Below are experts of layer 2 (counted from 0) of a mixture-of-experts language model. Rows are named router (the router's row for the expert), gate (a neuron's input weights, with its number), up (a neuron's input weights, with its number), down (a neuron's output weights, with its number) and show model dimensions 224-279. Each number is 500 + 40 x the weight over its row's rms, rounded and kept within 0 to 999. Numbers have three digits each.
After each expert's rows: a language model's description of what the expert responds to. This comes from a sample of Wikipedia text that the model never trained on.

# expert 45
router:456531498516482522523475494528485513547480509443433550498487480557537451479426454545496452484551492434495513454482478458524507448572546521543467532493474539484537532502
gate0:484525526557436440466528489456522536500463528564500515514482528526514485546519527502457521462455521603510477429505559480487481581583444527484531566533465575500526552551
up0:510454484444538539530489523531514447516535461461485439481522497493502521448499508555529474536547490437498483547465450511484498442432556469526464425480527405480492431464
down0:485545505501440534589510511502450473500473518549458499601460532465533448483493466546549466450478460516446483453517465519508470485481527510541539468466446479529478484522
Foreign name pieces

# expert 18
router:547541546524524495449585525545533521465506517478541501435554514573513477452549511537512529527483530493447442500478454521548472462526480494521556480466418555494535491422
gate0:453452506513422507547456514483496531522503476471477512480504529522532490585497580573551551566465609476534474508565525522538545461515598456503498552568590536480545501449
up0:566521513481530517442519489489555493479518488559495509494476449482509451473474475439433454442482418529494498498468509498466477538460363515439560462427477521544486524547
down0:473569485506541507450529554524540514499528515477488441507532497535549562497552530469564456448465555459559540520488532503371515467515516528565421482542520565530518526429
Contraction 's, prepositions

# expert 32
router:429443405491510503472500445505486498516450507462445464539463476490510512490571437515558498470487496461534532480551532456478491495468544499488538500473531529492526479492
gate0:486542575454473501528500472466530529470521468533528503509463601501497555472462544490472539576457537474469451474544530496490474512574467493465591476528540518546496529495
up0:541459454430562548471487501533499442494445481527492512427441469429521532509459510531550523498488597490593495513466477500477491541491537461446508480504544468501513506468
down0:495509503508520491500477543473474514461568556431547484393581480583490483468550471408445459578558471471489452476554486476436516542445515514507468475531541500516515504426
Hyphens and word fragments

# expert 23
router:534494462499475525491488541528529496409570481570505473527492472593489536548456579479474522440518412464474472449470522482508560541481426560515499469407427452521535408503
gate0:493491580486506397526466535472511520468520514529454534511441557511512461487480545526475477537477496535478486463592498580469516513527497513532530534518489561505448519529
up0:485520506427510541494622515553494447525506477517514422500525519445514524514513426486496573453566449427512562497460474471496487569505485517434474484518530490388533537471
down0:534491479508490484518503477503523496510542520412477508526532495524488462492428490530502501528548536499508471475557477493504501546474522511482497496398505497493481434446
Plural and group nouns

# expert 43
router:564519539451494462505498449525467502528496506569472513446518478523499456568443463445511478388465533544453481516446511542509452523543557462455504536545507547543469453486
gate0:502511465561468454394525451461551487512494521501503506491468484516569498508543525536535484496508499466508510492540474476450493459452443511529517518533516523542614524541
up0:527523479493434439457518524499493490468486508487473502496504450515560506489398467512497465539502504491500483499514477457490496466483526541521549462580461479541549542536
down0:487453513499536471485552439441509516516495527503520511501484541494502518514532542564494514432456566593494512584505488501478534504446536492473521543565487500535488439535
Adjectives and suffixes

# expert 60
router:453494488552451521483464502501514467480538548429462520628533431488488566516569470505469485478477562511518457512468520442491484523480518550521467494509519497486529517542
gate0:586547559489474463514528435491551511475423447548541505474459549528449471530464538531521563532496443501518448571551514508471504489565504482518521542587466559504469456536
up0:499482469538473451467475511520511520466470494516475590521542419503459505513477539532482493532557515499519470455458514479499492521556539520528470499435539465491440539497
down0:511495490456412468492491456479518521508514482478546482486503454480488495494509488498492540533519581459488482487491493501516448525543500520511542482543489504596509466488
Given names, abbreviations

# expert 2
router:491510526479527422422431503530510505470477554412486527457508448478478474506606561460462577513480588489544486561523517427496402471485465489480501472526497557504481550347
gate0:490505464513487446477497505517505492471530570500438467490445486475505548524535462488475562536552469532492496483418479527488487510512431555493524536463476585545469533511
up0:459503545464476510534519504447516543483432552394515527591500463460582535468478479470451537503557494532425502525524504504612518480468503462458509482536508525493525511531
down0:548495502519444523494513516545497520481489477512502484483495587511494523486536500439513472505494469431476496427481497496496455514444508502658482499461528515474576500543
Table cell separators

# expert 9
router:514452469502591516545461447522472466500529522584494466468462585499521463560469482416541500528506478555465469548523484514537456515540553441476535554510513520526479427509
gate0:462511573534498452473535492464502552502412554492474477548448467496565448510469523526484493469475501496488538509517571522489529442505491483571553508558460490534528472621
up0:524528483465478435458491518485551455440458422444505523553472591466492483474443549577531558474476445536451471504498496498502524496481492478534577431506509459434488448494
down0:556471489547483502469444538483455451491596490473533512472449530546427443467527445479587519506441510516493430435521521541518465539464485478455506484458551516513414454540
Determiners and possessives

# expert 39
router:549566571466535482549465510439507464566550516527509488475471477543448540447436521493426522518535544512457513583418463521517473510537478512409487475518528506530490484488
gate0:461526461511557496489505495445501456508516396582392500522447557577470467565421610487507511489459466511547514520514513548553439581617549487551523507527491462523483503454
up0:526463444538508496478469533518482557463442575417556487457520447466536494400611437554466532445489541497507521417469491443481524474425451477469537487519483480487497498572
down0:566492498475528488489490519511538477517555568517560505471516479504477515530485534497532479514554533518453478528475499522449514595571523540461538523513525488498469476434
Abstract process nouns

# expert 16
router:478523596475492477532519476527449418480552527473501480466530456518485518499577453553500532494538540411475538570440525566470604460493502502503423529478495567428565413456
gate0:548504549453506554482498473467542523483557472473532465497425518495514428515465511505435523555492506523547556504503521524485550498490513495545528491517512517479473578489
up0:565499521596469506488487527482499361530497522474523496584475489541449534486470496509479485489505489524460417471509564523538521513515490465558508467579583525461483482540
down0:514509503500461453531539442500493525463514500408418497496506493555403496482522539496557547531506608555472544510554509478541493471490521485529490522517542464479476552509
Closing brackets, quotes

# expert 4
router:414531521511544579499463450513510555516527534499454485483524531461485584535482460497492525513507540528461508412514504528510512510500491515426436496578513456473537464536
gate0:526515493523491472479512507480551516515419440514510461534483601519551480497455540439458548478484532491464464548484443488475535489524482416509554548575495523523517477492
up0:464504517492448517551488493516461488533550529537553502499498468456443573515501476525522488531493540506551623499513554505457458528490576546415470456490499491485523582539
down0:513492497470559441527458489492506508603446474471454514498497490490492501595547459531485507487521501540528492548498496525511481496525471503405560518444544507496453491493
Personal given names

# expert 6
router:530474484451499514472499493455420557444466496385537558455567465521527487553393548523497492522465436509497450533503514527516483464474474498513475485555562486467534554518
gate0:496539486401494459505468517473474479463449465444480500548455444449521529529578569535467601480502507554508563469486537517561563485450472466575556573515488513535507576555
up0:482485509593512437456438508459530489489506522485489499543488529454502468593512492491431415470475538465530533473562511430482542506481522527495544406535513522474520521500
down0:531469494524518562634414543483523502484580470538562485477476512457510533544475451476476429545482473536512501432483502443514482528487457466484539533416495511547496493528
Places and years

# expert 19
router:463502541440512589456508525512539460535536497471553559493474515464488500548477470490502489474463483466449522521491518550463521532582493483489504500544597464553513513601
gate0:570527526496593427509507488429567535426462534538467532503459491453493453524556546537444493532450485490452474539433536465486528441507496531498552534558467518559462518551
up0:456486445550429556496624461494439454541544510503544492541496571514480520454497466529540524482505500452398553458528470537558489558498514453479481474497536485434567475460
down0:552479458455478602460536579525543525504503495496525583429479542479446516495531412493552601535527539503492497493428503437531459458453429429407444472509482505478619443481
Continuing coordinated phrases

# expert 58
router:549479504446527492454521465551469535537504464532492470575567492456507549550536519494528449470495562489494513517554522531450524496497482510548517522454511508530526507518
gate0:484541503513488456511509492485563579443431545549511515462434513498527464496569587480455529530451545484451441527503563467497549516512476511539538564567442537505516483471
up0:476588465560532520548475550474521500461461552548551516437452486542453498499546507481461510544457530524511449530529522494519516441491438504532543533546415473541552470436
down0:535499597502526429498481506544487481486527450469486539503458448517579485555576503485494479517440491432426421450435450505524468478483593482496491470547553470504508467481
Clause-joining commas

# expert 22
router:485547464519523499542456577503494477490503525512506527449545546505509515528566532553526506521524576488493482435506464458492509495538517533446461511520508392544525514430
gate0:457502514431464495390446473454584565446411526410440521499410489515485452526541531544463541506524589493533446511522495480437499509519458488496580506448526512517445565536
up0:503463540483491501503460589496529459502456535487485492472440467503526469496472521502462476393501568501473503478508529556407465532454481459507547460461527532508425554480
down0:523491504466581508467504444498547476407511496493487476472502527496532504480453448533490442479518510489500518434496487515487520500476495625562479503504519485465479511514
Numeric separators, openers

# expert 50
router:436431514518497489606494481475516509503581519520473554552527524542566487476586548493547492521534555484453527531632475473500498478560486528488442515475491460497503446482
gate0:538478514604489480490565587520502520545502528547521467500491463589463465526449504536525500442467548525426531493528571478516525494433472516495480532548480448444553526554
up0:506507533363477446496437467564487496495501454446540470510479523460521525543514597509475546538488505522556519496500493508526458446554510430484460470522568528549434529384
down0:571529483457425508492535467466485517581481483505540467470490540517483484486502539507485562469466459494501523517476503506471502492550506530471444481560554511560510490393
Name-internal letter pieces

# expert 0
router:503475486456458527530475532539507490535568459450541491487461503496506474445542505479481530524511482468496442515458517436549467461398500578559459461484553535522531589498
gate0:563497486463566431538519497517476478518517486525542531544484540532572530494610510444548454456474508520455505493464522452473541531467486494526492509487452567522523397495
up0:427495527555422561465458492495518530468483518461474488449503468493466449533430503543434547557534491515542492548525488535488431465517497505477525482459541455487464603505
down0:520447472476548559492475446552468535520506528499534582454517528516453543479551437565571446460530516533465505573451462517502536567505548466462499503491525474559531478508
Mid-word consonant pieces

# expert 25
router:545498490531465521548506529482505551531519452656554484519473540461430483498426533506556497459544468501489499498533533446511523556486584592541611564439503488512472562530
gate0:527586491491581442492467512477523572439507500432519458401497515455518434547511582495456458454492563509507440513490554575523575526539455455465500563505529528457536490529
up0:503476526556456581496440513509480486565470488506505472515514507511481517468442430506553482495456484419525517483507471525500506471474437505584495432476505510553466549444
down0:551449381527411508532500492470518525541558598470483519528524521453463501501472398480464550449571463482491489496511499524524512569530482550513455493461518467510441488508
Numeric table cell pipes

# expert 3
router:492525503544422465569534420516464537455538484515492457485490464510478494563482482531571485468536463474553445567415479458476587551549421437548502495487534484520464478498
gate0:560525508477480513526438541503461504512467463463514537552502544581504507492514442502501480469486458543521515573490530500474482505495532453542481513536493525497502456572
up0:427493512534518472463556468481543495497542533541484480425494465440501499492460539490485533543522552495471488432491493520536539496489459568466528481462503457508513549434
down0:446543473534468444504539486504496567519546564494463523473468560451526473549465407527465526524572555482454529486472502523493558564514502530496516465484535514543460520425
Plural count nouns

# expert 14
router:493514524475533454462498437503515499483543412524494522496470505513513442484473541411475526492499479453495465528546501502566414590528511487477509573548511511476522510601
gate0:519410417485524590517487513484492419544497454543542518430482489472481584429498506482493486542510487506533463504544490495421430491569518488432452517515426559574439480541
up0:541435477478559559469494485455539462527496494511495508476460491470480530466528475552482501565476515554542493491545526511504459453557535521434492518495480560561426484569
down0:555444489517425574536444541546497489513462541531554493530469475495451501481540520542608478505513572464501509454535445534450490418505453581517456473515521498521546431436
Adjectives and determiners

# expert 47
router:531434490594486534541419532494498440536410566481461584447516515469483496492456499506473530508498551474497489549569489494522526469519453499527556466501476471441517518476
gate0:554500512434483458502512493490536465410538517509423475493458502540521475512492487496545499464553497533464434515512502392471502507512483531482488494558464537518510521510
up0:461506495416553484509492527537535513521569486505514524492457518508511466497438514482506518514622477519486472641509545432487530489509529476499598494560541454528469513529
down0:445548449546571435482512567440524497605454535457513493540525578489504536493475522427493463452502550511482495472496488536513523519508480483517523506542467486479570469565
Table cells and prefixes

# expert 48
router:488494532449547475487456513559525543546482485549569504554520458518490533511561413521509526519488515556471496482488522510523519480485509495513456490588471540431475460548
gate0:551542489545457517376467443484512508491561473449488485463522468503502453469465500528486542501464541513511454474543451482519515440492499395593520512557423515426475536476
up0:495426507497563581532462549550496509461471526530492456503495518511517521435492570480464518428556468512553488470541538448511490498487470520461603516523460526453512487534
down0:480491475505504564502534508464482471510457487518538475538518516496522504490556501466511505484610513507515496468438501515504446523471500383554465449332473503478536519471
Indefinite article, prepositions

# expert 12
router:498477469515518507453502506513494485499489429497454457415526506484451508487477482542485513519449459573603561539498555500517493451553471482500489406447487514558589585525
gate0:529511553513444471518475533477553536466490442495474522482477517466566491569498554542515508447576572523477431455479553449495561466450436460494495570540534462492477546531
up0:530542511523512447492472470515530550507456466495463514520470554434538519558455574507494485468556547545458455463484514519486561488449452459549506522508420504501448594547
down0:503540559469508518531488474576519578490530548499527416416431460491508522448516505497565537510478520471475491530480438500534523434509514494485536508476514463581543571414
Definite article, possessives

# expert 37
router:452429418459498516426500474490507611508520528481559443471537420484484549545409450414535439524509497505579509522554473550508526484546536478546470537493527496513444556457
gate0:476512468523434505523552464425540492505496457540439501468486536474493537465466554555499588531414568561504493461440507428466511522537492609522503510528531503526425470562
up0:535504474482486470558545512459558438456472493558445512470487486451536450536489494496549539504466524540521507537479451432446519527445516484487466464560519495518385457522
down0:526470486467429472515456457500535499567507544447483501487512476471493460455541488533484506531461485450486512529513546506491519519438544524566519510496495543476527431519
Coordinating and